Weights of a small mixture-of-experts language model, trained from scratch on English Wikipedia: width 256, 66M parameters.
Below are experts of layer 6 (counted from 0) of a mixture-of-experts language model. Rows are named router (the router's row for the expert), up (a neuron's input weights, with its number), down (a neuron's output weights, with its number) and show model dimensions 0-255. Each number is 200 + 30 x the weight over its row's rms, rounded and kept within 0 to 999.
After each expert's rows: "gets" lists some tokens that make up at least twice as much of what it gets as of all text. This comes from a sample of Wikipedia text that the model never trained on. Tokens count by the router's weight.

# expert 47
router,211,177,188,165,228,239,211,266,189,215,210,147,260,206,192,222,201,198,148,203,190,222,144,197,231,258,216,179,185,203,152,188,172,261,170,209,193,201,201,196,238,191,252,163,164,220,198,214,216,243,184,261,195,194,209,216,210,202,183,171,199,156,203,226,244,155,224,220,230,203,139,153,223,221,180,238,254,171,155,240,234,259,166,197,194,260,210,209,157,219,226,258,179,179,140,241,207,220,167,159,232,166,150,196,202,168,175,160,229,235,183,202,186,210,250,227,235,241,211,206,154,185,217,199,184,224,192,172,204,158,226,231,225,163,187,184,183,139,227,166,221,188,228,229,185,176,199,212,197,208,198,190,201,245,223,207,196,186,182,227,194,177,189,155,229,243,224,135,192,189,216,194,212,178,210,155,196,159,229,248,116,231,245,208,185,211,216,177,173,252,180,203,169,159,250,227,174,227,186,168,183,221,168,196,252,215,146,208,199,194,166,180,207,163,192,218,288,240,206,223,187,228,193,253,231,232,221,254,212,223,215,194,252,201,236,228,234,207,207,191,212,230,232,183,219,185,240,222,165,180,248,230,195,225,193,191
up0,214,197,194,142,221,178,200,264,158,189,237,149,122,217,159,187,237,209,207,169,201,253,202,180,192,247,192,200,201,223,175,174,196,206,201,238,213,202,214,246,181,162,209,247,191,196,236,183,102,199,233,286,223,192,227,170,182,194,172,182,181,185,168,177,239,199,246,186,191,167,173,153,188,156,202,190,178,167,164,204,193,235,213,149,198,225,213,228,143,199,193,227,233,168,200,174,227,157,217,255,183,162,209,226,243,219,180,215,257,225,156,229,181,184,187,226,216,185,174,173,196,250,188,200,195,258,220,145,170,198,211,168,219,202,194,222,179,182,173,188,188,233,160,203,184,184,241,226,179,211,178,195,210,221,173,176,192,205,164,196,192,212,227,129,200,189,223,117,174,230,194,205,228,168,179,199,220,174,195,203,192,208,182,192,238,186,211,215,201,186,176,196,226,218,227,205,123,231,222,142,202,205,217,210,185,262,190,184,228,257,128,171,202,192,230,187,237,186,151,213,170,190,197,197,176,184,146,240,194,221,270,249,271,191,210,191,147,170,239,204,215,172,221,177,226,161,188,232,270,180,172,193,240,169,196,192
down0,201,211,221,193,180,188,158,167,194,195,189,171,189,225,185,221,238,180,198,275,199,208,220,219,229,231,248,163,210,179,208,210,251,240,165,208,198,211,191,199,193,244,234,209,169,229,143,214,231,201,224,225,203,243,180,196,182,272,221,191,215,237,256,187,243,263,202,264,229,200,141,221,199,179,205,195,176,229,212,200,206,201,135,207,195,209,199,220,243,197,163,198,275,159,220,232,125,169,225,172,235,198,166,264,218,171,183,197,233,251,152,214,201,214,228,222,249,185,214,253,215,185,202,187,175,229,203,186,189,144,264,220,185,205,188,217,216,237,195,220,217,169,239,241,188,212,192,182,212,247,205,183,186,208,162,219,205,142,223,229,211,203,205,216,218,183,213,209,177,197,196,204,200,249,226,183,190,175,242,181,199,247,224,214,203,236,260,230,158,216,212,198,160,175,191,159,125,220,181,223,207,191,176,198,243,180,149,232,196,208,234,272,206,179,200,216,148,208,149,268,196,204,194,207,165,202,155,173,246,173,238,164,195,193,178,188,138,138,227,219,154,175,169,187,236,178,199,248,185,225,159,215,155,244,248,200
gets: " with", " a", " and", " on", " are", " is"

# expert 76
router,215,198,197,186,235,212,191,243,195,242,191,189,223,192,248,234,201,221,207,235,255,218,188,200,234,182,216,132,156,168,189,154,175,209,164,92,184,200,248,232,161,213,198,176,197,182,178,192,217,218,154,227,210,190,196,215,223,225,164,195,224,148,187,220,164,246,222,214,168,170,150,191,220,207,212,257,178,199,185,206,166,226,143,218,216,262,210,228,239,217,197,255,161,152,168,142,173,167,177,177,249,185,166,172,179,189,221,165,223,285,179,188,204,203,190,201,243,241,181,183,202,162,227,226,187,231,182,152,161,132,154,192,258,206,199,203,195,154,241,189,201,202,228,257,232,228,231,184,192,175,189,196,213,227,195,240,238,170,179,161,213,207,188,189,164,198,249,224,227,194,213,154,214,227,213,217,217,246,214,262,229,196,265,208,229,184,206,227,202,224,172,192,228,147,207,204,205,163,207,151,210,271,207,198,239,189,211,155,200,194,182,171,189,200,200,219,168,194,198,217,242,248,241,217,184,213,220,253,236,202,219,179,239,174,166,187,202,163,252,219,238,170,241,136,227,233,230,187,205,190,187,230,179,227,198,217
up0,215,247,187,181,198,257,215,230,195,118,247,182,195,170,219,213,195,248,192,210,242,199,256,189,263,191,204,182,194,216,218,220,199,165,166,196,176,208,178,185,182,203,167,205,174,199,170,212,227,217,231,239,243,198,207,182,166,199,198,171,203,201,158,158,200,176,233,217,186,226,193,198,183,129,243,216,201,182,216,211,193,179,206,205,191,193,251,235,219,239,213,161,190,198,191,167,203,164,250,217,167,185,222,223,194,145,199,160,100,202,125,174,209,191,192,240,198,221,197,183,151,188,178,184,168,180,230,219,160,206,167,152,227,213,204,116,134,175,184,254,215,207,163,213,195,190,197,148,228,218,178,142,189,204,216,205,202,174,190,225,177,204,254,161,205,217,174,165,204,145,185,210,195,280,174,276,189,207,227,214,166,202,250,191,245,195,220,190,178,215,200,163,160,228,235,222,209,216,244,212,214,251,244,134,191,216,194,175,164,211,146,169,198,187,211,167,221,243,178,161,178,274,201,261,205,237,219,175,214,186,282,217,237,221,218,225,203,227,177,195,212,203,237,194,208,210,163,201,195,180,213,153,159,188,222,222
down0,205,188,185,233,177,224,176,238,216,179,200,243,207,135,231,223,139,181,210,195,188,215,175,182,234,198,129,178,215,207,264,229,180,198,191,182,188,222,199,223,194,193,192,225,155,166,231,231,220,142,190,193,196,192,150,195,210,194,204,214,181,171,214,182,231,213,185,220,201,265,230,176,182,176,184,178,230,227,187,203,191,217,185,203,182,175,228,197,175,237,262,207,180,221,217,213,209,229,204,236,216,209,207,229,241,186,197,196,251,188,159,208,196,249,158,238,193,175,166,205,218,215,127,212,270,168,198,199,190,169,212,174,244,156,211,161,167,185,216,185,209,262,217,209,165,204,241,172,152,209,156,209,147,196,137,182,216,211,176,162,276,214,220,203,190,194,229,216,171,173,169,186,257,136,193,186,248,269,171,164,169,216,196,213,199,210,219,199,192,150,233,170,174,232,205,208,178,132,211,119,233,199,240,144,173,169,199,236,204,203,222,165,173,208,165,250,173,198,199,164,219,203,186,261,173,217,201,214,255,202,279,153,207,161,146,215,223,203,216,183,217,225,211,159,193,243,223,210,230,166,164,141,205,211,143,182
gets: " of", " in", " MPC", " for", " DF", " de"

# expert 35
router,248,157,168,207,206,198,174,265,186,183,200,231,174,201,216,188,192,230,173,180,219,237,164,182,209,172,206,156,205,210,168,192,243,199,172,216,168,180,219,215,191,178,192,175,234,212,204,236,222,200,162,275,206,181,204,181,194,134,165,221,197,153,180,197,160,208,231,178,216,184,108,194,222,151,178,238,193,242,205,234,179,257,189,237,227,235,180,189,185,222,263,190,218,173,169,228,212,219,142,153,220,199,198,213,231,225,183,182,206,226,154,213,149,177,210,215,175,237,183,254,214,196,215,166,195,218,215,188,225,187,207,186,219,198,224,171,143,195,240,203,191,192,211,201,169,238,192,256,183,176,203,215,229,265,238,183,186,204,186,140,238,170,153,186,245,218,247,179,226,215,168,137,182,219,179,267,198,132,200,222,236,265,252,185,233,209,214,229,232,226,147,198,212,206,215,207,224,212,172,156,254,242,199,165,198,205,194,184,217,171,210,195,216,167,244,220,295,227,183,155,214,210,164,193,206,216,194,202,206,185,158,203,244,202,196,167,189,183,225,219,272,230,263,163,235,189,202,250,161,229,258,183,204,207,197,207
up0,148,224,170,154,221,171,222,202,226,271,175,217,205,189,186,246,197,191,214,137,218,204,195,188,188,206,200,190,177,178,319,248,215,194,254,203,159,205,238,184,186,207,191,245,206,213,147,235,238,168,140,181,198,203,210,165,207,142,209,231,164,192,233,269,214,207,197,151,206,230,186,172,182,148,240,200,217,198,220,204,239,196,175,149,173,251,196,159,215,136,152,245,165,229,180,200,226,160,179,203,184,162,159,211,196,185,229,219,166,221,217,159,223,201,188,163,198,172,203,160,224,192,213,203,204,155,176,174,202,227,187,224,191,119,203,205,172,211,215,197,221,180,185,219,176,204,205,139,202,175,224,212,209,238,225,224,193,181,149,213,201,209,212,209,159,188,178,206,217,182,160,207,205,186,118,193,193,204,198,202,223,204,204,185,168,158,165,181,207,230,241,208,204,176,198,207,149,226,193,192,137,234,196,255,184,156,198,164,230,187,178,246,230,198,173,198,218,159,251,196,181,254,217,233,188,242,255,204,236,226,202,125,191,193,160,199,184,196,228,235,166,237,151,228,169,152,235,161,172,196,239,199,222,255,175,176
down0,206,164,196,143,261,184,171,217,211,238,179,195,227,218,154,138,166,216,188,255,131,207,180,222,218,188,172,210,196,250,130,203,143,206,195,179,195,219,158,182,155,215,190,217,156,185,207,233,216,212,231,205,264,208,161,177,167,185,234,222,185,183,225,222,214,244,201,149,186,200,223,219,177,242,198,197,217,248,176,227,175,206,227,215,183,181,184,291,159,170,106,158,223,192,166,203,163,221,215,200,210,183,246,225,239,172,217,199,170,211,251,236,219,171,235,204,197,198,236,158,222,148,226,187,206,193,220,241,238,208,202,197,260,194,221,214,194,161,160,222,203,160,224,176,180,205,210,157,191,186,212,225,200,241,195,199,175,222,253,216,212,209,181,239,206,163,172,165,172,204,191,241,183,178,168,183,205,197,240,169,192,193,206,213,200,247,132,179,203,194,152,208,192,194,205,227,227,239,204,176,251,183,193,215,169,207,147,209,180,254,224,253,186,240,182,196,178,136,155,262,153,178,256,184,172,185,191,188,248,179,242,213,166,232,228,183,242,226,193,193,153,179,196,186,212,196,230,176,139,200,234,238,205,254,223,186
gets: "/", " \"", ".", " ", "\"", " Website"

# expert 23
router,183,206,223,151,221,236,201,227,206,198,212,194,205,219,231,225,264,225,216,205,233,187,165,205,260,190,204,195,155,192,191,178,209,251,157,240,210,166,186,264,220,212,220,160,183,226,211,204,243,179,155,212,164,234,247,212,205,200,250,225,214,151,146,182,146,164,166,177,216,186,101,191,201,197,198,201,210,202,237,210,194,248,153,237,181,225,184,205,132,201,199,230,191,197,226,201,187,225,213,145,223,140,175,193,207,183,181,188,262,244,206,183,162,200,206,218,227,191,171,200,197,177,197,207,204,235,194,108,182,220,221,199,227,185,201,172,208,218,184,233,203,248,191,231,237,210,203,243,226,169,156,149,212,300,213,243,200,184,171,193,260,166,166,185,175,145,255,216,233,212,162,193,224,238,186,227,221,197,184,199,197,263,251,252,197,191,248,216,194,211,189,139,172,200,233,192,190,185,186,179,219,255,187,166,185,235,202,196,205,215,165,201,210,223,221,176,306,180,199,166,204,213,189,201,230,184,201,221,227,190,186,186,201,189,229,166,171,172,238,206,209,179,257,193,268,194,202,194,178,151,207,194,177,241,216,222
up0,178,203,227,188,231,226,194,225,236,228,240,153,227,241,217,186,195,188,143,233,155,215,209,165,182,181,200,188,218,215,200,211,144,203,215,203,186,189,213,188,193,199,155,198,186,219,212,181,214,216,245,226,205,161,203,233,253,135,161,237,139,145,201,185,208,209,218,149,188,211,161,198,182,203,228,214,225,234,202,246,186,236,214,191,202,222,161,187,214,163,173,191,186,207,263,217,186,178,215,172,151,216,204,231,221,197,142,176,172,215,187,211,198,186,220,263,186,213,206,202,219,234,178,140,224,180,209,177,149,181,232,238,228,245,179,234,177,194,209,173,244,251,213,221,229,205,192,242,214,206,143,180,171,257,193,179,225,226,214,213,265,238,153,204,231,235,226,144,275,213,264,179,254,183,213,199,191,208,199,165,205,218,254,207,200,219,231,161,196,192,194,230,177,169,207,228,168,138,233,251,206,232,250,232,226,193,166,204,251,214,224,241,240,176,191,160,216,209,262,159,172,203,252,212,160,174,238,229,231,183,146,196,273,161,200,210,156,196,172,165,197,166,195,183,229,180,218,258,215,158,219,207,215,191,262,220
down0,196,165,177,173,213,202,162,178,161,225,189,182,205,235,211,191,208,152,177,224,178,238,212,225,180,192,222,221,241,223,146,176,198,201,200,187,153,205,224,173,167,156,167,215,137,172,217,231,208,257,204,215,177,183,193,213,159,205,214,201,237,225,135,219,179,163,199,176,219,221,172,279,190,203,166,187,190,223,208,139,191,204,235,152,225,206,155,209,209,182,189,190,265,211,195,188,243,213,208,211,245,267,166,185,219,259,199,204,203,237,130,182,213,219,170,168,219,190,195,187,177,246,212,202,226,186,220,149,229,178,199,199,182,213,204,163,170,199,212,198,173,236,183,179,266,259,162,226,286,222,215,207,180,209,197,210,180,162,217,226,234,224,228,199,195,261,157,224,184,194,217,166,230,186,242,161,149,192,217,197,198,222,233,187,185,197,204,181,249,220,239,165,197,203,228,176,211,194,139,225,164,219,162,174,242,211,261,172,185,157,166,147,159,198,181,171,167,147,189,185,227,197,162,197,224,203,170,242,176,169,174,198,210,208,215,222,233,176,204,136,184,223,176,149,212,168,173,130,262,260,248,178,207,178,188,260
gets: ".", "-", " St", " B", " H", " K"

# expert 30
router,199,195,190,182,236,175,185,253,185,202,175,182,201,234,233,197,179,210,189,237,196,200,190,211,209,201,239,195,205,196,173,221,188,203,197,209,187,217,216,216,201,173,230,153,181,237,179,244,221,240,187,248,225,236,150,194,200,214,221,222,169,160,188,223,226,209,201,198,225,233,84,169,198,162,176,248,228,185,155,256,194,218,225,225,226,260,200,186,145,184,271,255,199,222,166,236,194,235,178,181,162,151,144,139,169,212,186,203,184,302,215,216,187,246,216,170,216,246,191,215,197,163,189,186,248,180,178,143,208,176,157,230,238,172,189,224,143,189,231,167,156,178,226,228,203,207,194,187,182,191,197,211,216,272,238,214,218,160,202,189,230,201,164,191,233,169,198,206,236,188,209,202,160,148,130,166,188,132,208,230,154,160,223,227,204,192,234,176,215,276,168,172,228,188,228,198,224,164,145,153,218,242,184,179,245,231,199,238,198,181,187,204,224,191,194,196,221,175,157,206,232,208,205,194,182,213,220,273,198,206,177,240,186,175,239,208,195,201,207,164,220,222,219,210,165,191,235,210,180,200,254,198,143,205,215,219
up0,146,201,234,239,146,162,191,217,167,220,211,221,192,170,230,156,151,213,193,160,285,189,180,200,147,163,194,191,188,226,197,207,207,174,210,162,198,211,209,209,198,209,186,213,216,241,239,169,209,200,199,185,171,173,217,174,245,213,110,206,206,200,225,170,184,166,219,232,156,221,166,221,231,234,227,220,235,186,179,197,225,245,184,162,159,212,186,192,152,205,134,191,208,192,186,199,223,225,126,242,205,191,266,171,158,227,225,196,202,239,233,257,208,230,297,197,222,204,195,222,194,237,192,183,190,206,180,268,184,183,209,196,213,242,209,208,196,221,175,132,187,216,159,194,202,220,202,211,200,191,202,225,238,219,236,180,237,206,197,198,270,181,184,213,192,189,209,204,184,200,204,226,208,179,226,212,179,217,267,198,203,233,191,199,212,152,178,219,242,251,200,228,246,172,215,147,233,245,208,167,260,232,196,157,176,170,219,166,175,222,243,223,257,234,214,222,202,184,240,139,211,215,224,172,216,205,182,240,207,240,229,181,196,148,207,168,208,135,225,184,204,219,173,152,172,217,257,218,172,210,249,239,192,195,168,274
down0,185,142,217,150,195,215,242,228,244,153,158,195,152,188,173,192,218,238,234,192,175,213,218,213,153,168,189,210,275,230,243,167,147,205,200,202,203,170,188,188,175,210,222,208,221,181,154,183,222,232,198,230,167,211,203,173,164,174,235,201,201,216,187,181,144,279,226,176,173,168,196,189,249,192,200,195,220,250,209,191,162,218,164,232,137,223,161,195,159,174,198,248,227,160,215,154,193,171,227,166,218,205,193,177,174,166,192,184,147,191,176,206,279,166,208,255,175,189,227,220,196,160,194,196,224,139,233,249,228,240,173,193,218,198,197,169,191,240,220,170,191,208,157,182,186,229,193,179,171,208,203,216,228,225,200,228,191,222,164,191,213,203,156,231,156,188,235,161,146,179,194,219,205,248,156,238,211,202,191,224,244,158,164,199,229,119,211,249,180,134,154,196,212,187,193,197,200,134,151,182,235,197,171,178,220,162,211,214,245,221,217,181,152,185,181,195,185,193,268,183,189,215,196,254,158,193,235,206,183,178,175,194,271,257,223,186,195,184,213,176,146,166,224,198,199,234,229,194,187,205,176,233,221,193,155,205
gets: " |", ";", " —", " P", " white", " black"

# expert 123
router,189,159,178,181,248,166,191,217,190,257,213,185,156,218,190,257,231,246,212,174,195,197,190,220,184,187,214,191,186,190,163,204,170,197,204,226,160,176,156,176,200,192,182,171,226,204,167,229,158,173,155,229,162,240,153,204,191,196,173,204,188,174,158,223,205,237,208,171,219,233,100,131,242,149,175,200,188,184,160,180,165,209,219,228,189,229,201,190,184,192,237,232,161,221,166,184,148,199,173,161,177,191,181,156,167,171,156,191,205,179,146,203,172,237,214,157,208,219,204,250,176,194,224,178,222,250,118,197,132,211,180,246,194,217,141,247,202,213,216,203,208,190,213,214,187,193,187,180,181,190,172,241,236,238,220,216,279,160,200,203,247,240,188,184,148,195,231,184,197,218,190,194,197,204,129,214,223,182,174,232,181,246,265,178,215,201,234,206,198,229,203,235,195,190,225,258,178,177,129,194,159,205,195,138,210,249,193,194,189,208,238,198,249,238,221,205,249,177,139,212,251,230,229,183,204,224,245,238,236,168,160,208,182,159,225,259,184,218,182,187,179,222,209,157,213,213,196,207,205,231,222,213,183,223,200,183
up0,172,208,213,171,231,202,196,218,233,208,166,251,243,180,183,241,164,218,207,181,233,195,220,139,196,230,243,169,209,257,182,227,192,183,223,220,186,177,233,152,239,210,239,175,210,221,197,195,206,226,232,215,227,188,200,163,212,196,193,141,211,231,151,162,174,246,169,173,202,227,168,179,218,214,238,208,225,222,214,162,227,240,189,215,219,248,233,177,178,163,172,266,218,228,185,165,193,143,162,238,216,202,194,245,225,165,224,193,190,208,172,195,126,172,178,218,230,167,202,161,264,173,179,217,213,162,194,156,183,203,164,211,156,164,190,241,218,252,170,192,225,177,192,292,177,165,188,234,166,202,201,218,263,221,169,218,146,145,236,192,133,189,146,173,200,190,184,234,242,149,226,185,162,212,178,176,220,195,212,210,292,182,202,220,206,205,167,199,184,221,247,147,198,225,254,186,194,167,177,179,148,199,192,193,181,220,235,182,163,143,208,216,225,193,208,151,217,208,184,205,205,232,175,223,230,255,249,210,182,152,185,211,213,200,227,218,233,221,256,227,194,187,180,258,208,238,167,229,192,202,172,199,214,235,218,194
down0,212,200,206,207,190,277,173,240,171,171,200,174,174,220,200,195,245,215,214,241,179,205,237,235,181,247,182,205,218,156,225,178,251,184,221,220,183,175,208,136,151,171,238,196,198,171,172,187,166,193,189,275,234,257,187,223,261,239,165,220,193,180,192,173,195,206,214,168,211,218,167,205,279,235,144,167,190,252,173,197,171,241,203,228,182,148,152,214,231,246,195,193,187,182,206,138,161,196,213,194,242,211,205,170,222,191,201,237,205,202,148,146,252,182,198,205,193,189,199,199,183,160,209,181,199,184,209,199,173,191,206,222,143,170,146,215,210,261,189,255,203,205,164,198,217,191,253,207,213,223,167,224,195,152,171,134,192,213,229,185,205,183,231,177,170,143,239,188,253,181,200,205,169,224,181,243,219,140,247,196,184,186,230,236,146,139,206,178,197,144,232,162,177,179,216,266,187,209,232,152,167,188,218,205,197,133,191,229,243,161,214,202,223,249,196,206,217,206,190,264,215,229,181,201,235,162,230,171,160,196,232,238,196,187,218,183,204,185,202,214,230,144,189,200,190,160,162,225,197,226,171,207,208,215,241,185
gets: "-", "s", "ar", "o", "ic", "en"

# expert 70
router,212,172,222,157,245,172,227,220,195,223,202,188,167,171,186,200,194,216,210,201,212,206,161,202,190,158,235,170,225,217,168,230,172,180,169,223,210,198,240,197,163,205,202,172,231,230,140,205,178,171,182,246,183,228,169,232,201,151,193,186,208,156,159,216,213,189,210,182,198,256,138,141,233,183,213,228,217,190,179,207,212,202,174,224,208,251,200,203,160,191,224,258,226,207,163,169,197,203,182,190,217,152,174,196,166,140,205,165,173,237,189,247,217,162,233,188,226,218,199,164,175,202,263,167,214,182,212,113,180,182,181,186,242,207,186,187,192,221,218,251,288,238,203,215,233,157,220,228,179,164,160,237,222,285,223,178,209,205,212,205,248,208,194,170,237,199,202,124,243,167,197,137,197,182,173,210,211,116,174,146,191,205,219,198,206,203,208,192,152,228,191,189,200,161,215,210,217,165,167,187,194,253,228,204,222,183,162,155,197,213,199,214,231,196,230,174,171,234,196,170,214,240,207,234,214,235,213,282,177,238,206,194,192,160,195,177,174,165,273,190,258,201,208,195,179,176,262,182,258,186,236,201,184,222,221,244
up0,233,233,168,185,236,265,175,227,185,228,209,145,219,204,239,174,187,172,199,194,239,215,166,225,186,216,195,189,168,195,166,183,169,173,230,211,249,180,191,250,226,182,216,249,165,199,188,230,208,218,170,265,193,220,172,181,220,225,169,203,195,160,194,232,193,218,193,218,202,147,185,131,165,128,187,215,214,244,191,229,211,198,208,148,186,217,185,187,194,192,170,216,197,199,212,251,196,201,229,207,180,163,214,188,199,262,198,151,184,234,132,214,210,199,237,279,176,157,153,198,193,238,208,222,210,196,151,178,239,169,206,136,208,201,195,240,188,166,283,196,180,221,210,225,165,226,165,253,180,183,193,224,230,219,154,167,209,179,247,189,190,172,179,175,169,193,223,194,226,183,208,189,192,193,226,188,157,205,185,210,234,207,194,171,266,189,171,222,169,217,213,253,242,181,211,246,193,190,165,220,216,216,236,179,239,216,191,175,226,245,186,160,249,124,224,197,217,208,173,155,163,148,230,221,155,171,176,199,210,225,176,233,189,236,140,220,121,251,259,206,238,175,192,202,229,166,260,212,184,217,197,240,199,233,234,206
down0,238,224,128,207,196,174,227,187,134,223,205,205,203,214,304,137,169,233,224,166,209,238,167,192,146,216,206,187,185,217,160,215,182,211,173,210,166,262,204,206,239,150,214,223,168,231,201,221,185,157,182,207,163,256,211,214,187,209,211,174,212,197,223,242,192,224,215,209,157,186,223,196,207,216,278,189,218,210,178,227,193,216,179,170,225,227,205,147,158,226,134,129,199,208,262,234,226,214,177,191,209,164,178,174,204,211,226,238,217,226,173,215,175,158,181,241,214,220,187,223,219,209,157,236,175,220,188,209,187,196,214,196,222,212,197,154,182,154,238,191,202,236,279,182,221,174,230,152,224,218,220,168,142,182,180,202,186,181,177,201,177,186,196,181,136,243,291,186,172,200,202,238,200,224,182,192,238,182,240,217,159,147,207,213,179,166,163,211,176,168,234,278,225,172,220,176,211,235,218,219,233,185,185,207,245,136,209,200,231,208,242,205,185,222,169,207,192,197,178,212,228,193,156,227,222,162,215,121,170,181,197,183,242,216,181,207,232,183,202,196,226,250,200,195,177,137,205,210,181,189,186,226,221,190,165,171
gets: " |", " ", " family", " Bar", "'", "·"

# expert 6
router,203,156,182,188,237,181,217,230,230,156,201,176,184,254,191,225,206,170,189,198,221,186,131,227,226,187,206,197,138,169,98,193,178,222,177,233,147,211,177,154,200,194,235,221,237,210,156,226,200,208,160,214,224,219,172,219,195,152,235,176,192,165,204,162,192,197,236,159,200,211,114,223,234,161,188,280,247,200,198,237,159,230,205,190,217,221,224,210,198,227,275,204,170,195,190,194,188,201,180,212,235,211,182,184,171,181,165,132,229,234,212,180,215,175,247,214,171,242,175,229,167,201,210,216,208,229,158,160,218,137,207,228,286,232,209,202,175,207,209,163,232,189,264,220,219,226,187,226,169,257,217,202,188,245,198,215,236,169,155,194,192,185,152,188,197,231,244,159,200,218,165,151,186,230,201,245,225,167,197,245,194,256,242,214,213,216,233,203,204,207,165,195,238,177,207,235,209,194,206,181,208,235,226,186,260,214,164,223,172,186,199,170,243,211,179,167,290,193,200,174,187,244,220,208,214,221,223,228,185,194,183,166,208,157,195,206,143,149,223,217,196,243,210,191,195,195,241,213,176,185,251,205,190,213,214,193
up0,182,192,267,183,194,204,233,181,215,187,242,175,190,142,122,202,193,167,223,281,262,157,199,201,135,182,225,225,164,173,205,199,194,196,207,177,227,174,222,190,238,229,175,169,190,217,128,204,136,203,207,173,177,240,237,255,191,176,231,204,181,229,179,230,213,210,195,163,211,225,171,230,212,224,208,212,171,168,149,208,169,181,179,205,279,218,192,208,204,225,156,246,227,196,214,185,189,221,178,180,176,176,217,173,91,189,214,165,204,223,142,213,239,176,226,167,204,231,226,212,193,227,201,208,205,213,145,196,228,198,203,197,235,184,228,215,192,170,184,172,199,215,225,242,204,162,182,219,219,180,187,194,195,236,280,208,216,201,201,191,223,251,173,169,166,207,197,257,208,218,259,183,198,196,212,223,224,202,232,249,194,154,203,149,198,134,227,237,172,198,254,159,161,226,189,177,195,192,209,226,190,237,192,212,209,273,189,162,224,204,216,225,159,182,152,157,196,129,189,186,159,236,209,203,202,235,232,230,245,186,198,181,168,177,171,170,189,169,179,217,188,158,214,186,175,236,205,177,194,149,176,253,177,243,191,170
down0,240,215,189,210,219,179,156,167,218,173,172,212,207,193,267,207,176,222,186,165,198,218,228,139,288,182,205,221,253,153,203,159,183,204,189,240,217,128,250,166,228,197,209,196,191,208,198,210,186,167,248,224,174,212,184,166,201,178,157,183,205,182,218,210,197,202,174,235,206,190,178,203,192,168,193,179,182,241,243,163,252,163,209,176,149,232,190,226,239,176,259,172,258,235,241,252,162,222,205,201,204,199,215,215,197,173,163,248,225,201,253,162,181,182,150,194,206,188,158,200,212,126,216,191,171,216,210,229,217,171,232,214,182,192,191,174,171,239,169,251,153,169,171,202,208,174,221,160,135,182,229,162,220,171,192,153,148,203,170,220,199,204,180,232,187,194,172,255,177,178,195,188,153,217,212,212,237,197,161,215,217,174,171,245,219,213,192,192,228,220,199,184,169,172,216,146,243,196,183,142,149,197,215,276,190,240,188,228,200,206,201,206,167,162,234,208,200,240,241,207,182,233,157,238,190,129,156,227,190,191,185,176,204,165,206,264,225,249,192,195,183,248,154,176,196,184,167,222,147,244,235,197,221,214,198,229
gets: " ", " is", " in", " a", " (", "("

# expert 109
router,239,219,138,217,242,232,153,229,227,237,239,160,230,176,248,204,215,182,178,181,219,176,152,181,197,137,209,192,182,222,179,171,190,248,183,211,213,200,233,214,182,177,190,193,226,153,211,231,197,187,192,236,232,217,171,239,236,184,217,190,193,127,192,221,170,190,222,202,212,205,115,228,185,197,200,233,208,225,185,173,151,218,204,164,194,247,245,220,159,209,236,204,175,162,200,193,141,187,202,197,227,158,179,173,237,163,154,208,159,242,205,221,205,160,180,215,185,198,178,187,150,226,218,241,184,158,173,134,195,146,184,206,193,234,182,189,164,205,175,212,226,217,211,245,230,197,241,128,194,195,164,234,234,260,257,209,211,181,192,164,193,218,158,176,212,236,220,168,211,242,197,199,209,217,185,230,247,163,152,215,166,299,227,202,209,200,265,215,195,245,203,186,189,170,268,208,250,219,183,170,223,275,210,165,195,244,183,157,181,211,163,207,174,204,195,159,245,144,204,210,237,241,178,158,178,227,244,209,203,210,228,210,229,192,191,186,187,156,228,216,228,222,203,169,219,200,187,253,190,205,182,158,193,210,173,220
up0,215,242,213,248,204,200,211,230,221,217,208,179,174,179,224,154,231,193,200,231,185,223,114,200,212,106,192,170,175,221,189,191,240,198,180,184,199,212,169,146,167,189,227,214,226,177,227,204,171,148,172,218,173,156,169,254,176,178,223,219,202,197,230,198,238,145,216,130,256,165,194,162,213,201,182,223,234,185,162,189,219,209,234,207,225,202,212,229,175,225,216,151,180,143,201,176,182,153,207,221,213,198,177,218,248,219,212,211,175,196,185,226,219,197,166,143,210,170,208,179,186,203,190,222,160,206,238,193,207,185,204,171,167,234,204,208,110,199,153,206,223,240,198,236,236,207,191,158,194,216,153,247,206,213,237,196,200,147,191,174,174,214,184,176,177,208,250,168,214,208,177,183,203,206,190,204,218,172,153,204,204,195,223,214,216,232,249,228,227,224,230,218,216,222,234,184,247,187,173,240,207,247,174,193,206,250,173,208,200,203,146,257,153,157,236,195,210,150,164,188,240,194,160,138,196,256,175,294,230,158,196,228,236,219,215,149,192,224,145,210,256,215,219,177,231,167,205,259,219,250,207,161,207,190,215,226
down0,176,176,194,203,178,198,233,200,169,161,196,188,213,244,189,209,187,235,214,210,246,171,238,192,226,227,178,213,189,132,204,205,204,205,230,174,215,207,236,193,273,187,194,140,199,220,224,220,260,226,181,135,202,197,183,161,242,291,125,202,203,177,184,197,149,216,161,193,165,215,227,200,242,195,186,204,178,232,200,187,198,210,199,252,219,186,186,202,189,174,176,209,263,232,161,200,211,233,175,211,176,204,202,191,219,193,186,182,244,225,193,188,139,241,218,160,215,207,217,190,198,176,186,181,240,250,183,190,176,188,134,233,215,160,219,241,232,186,209,240,161,174,261,234,159,179,187,216,206,167,262,150,159,197,178,208,215,254,207,192,223,256,174,167,240,174,153,176,190,221,234,186,218,153,212,209,153,176,219,169,109,171,169,167,173,182,181,184,177,181,225,190,227,198,125,179,146,178,193,166,141,185,212,237,214,178,204,195,231,185,186,199,248,227,162,199,185,211,188,170,188,237,225,235,200,145,185,142,228,244,229,161,209,161,207,201,223,216,233,230,163,238,229,231,229,233,228,152,218,179,217,229,229,175,214,211
gets: " University", ".", " School", " of", " at", " College"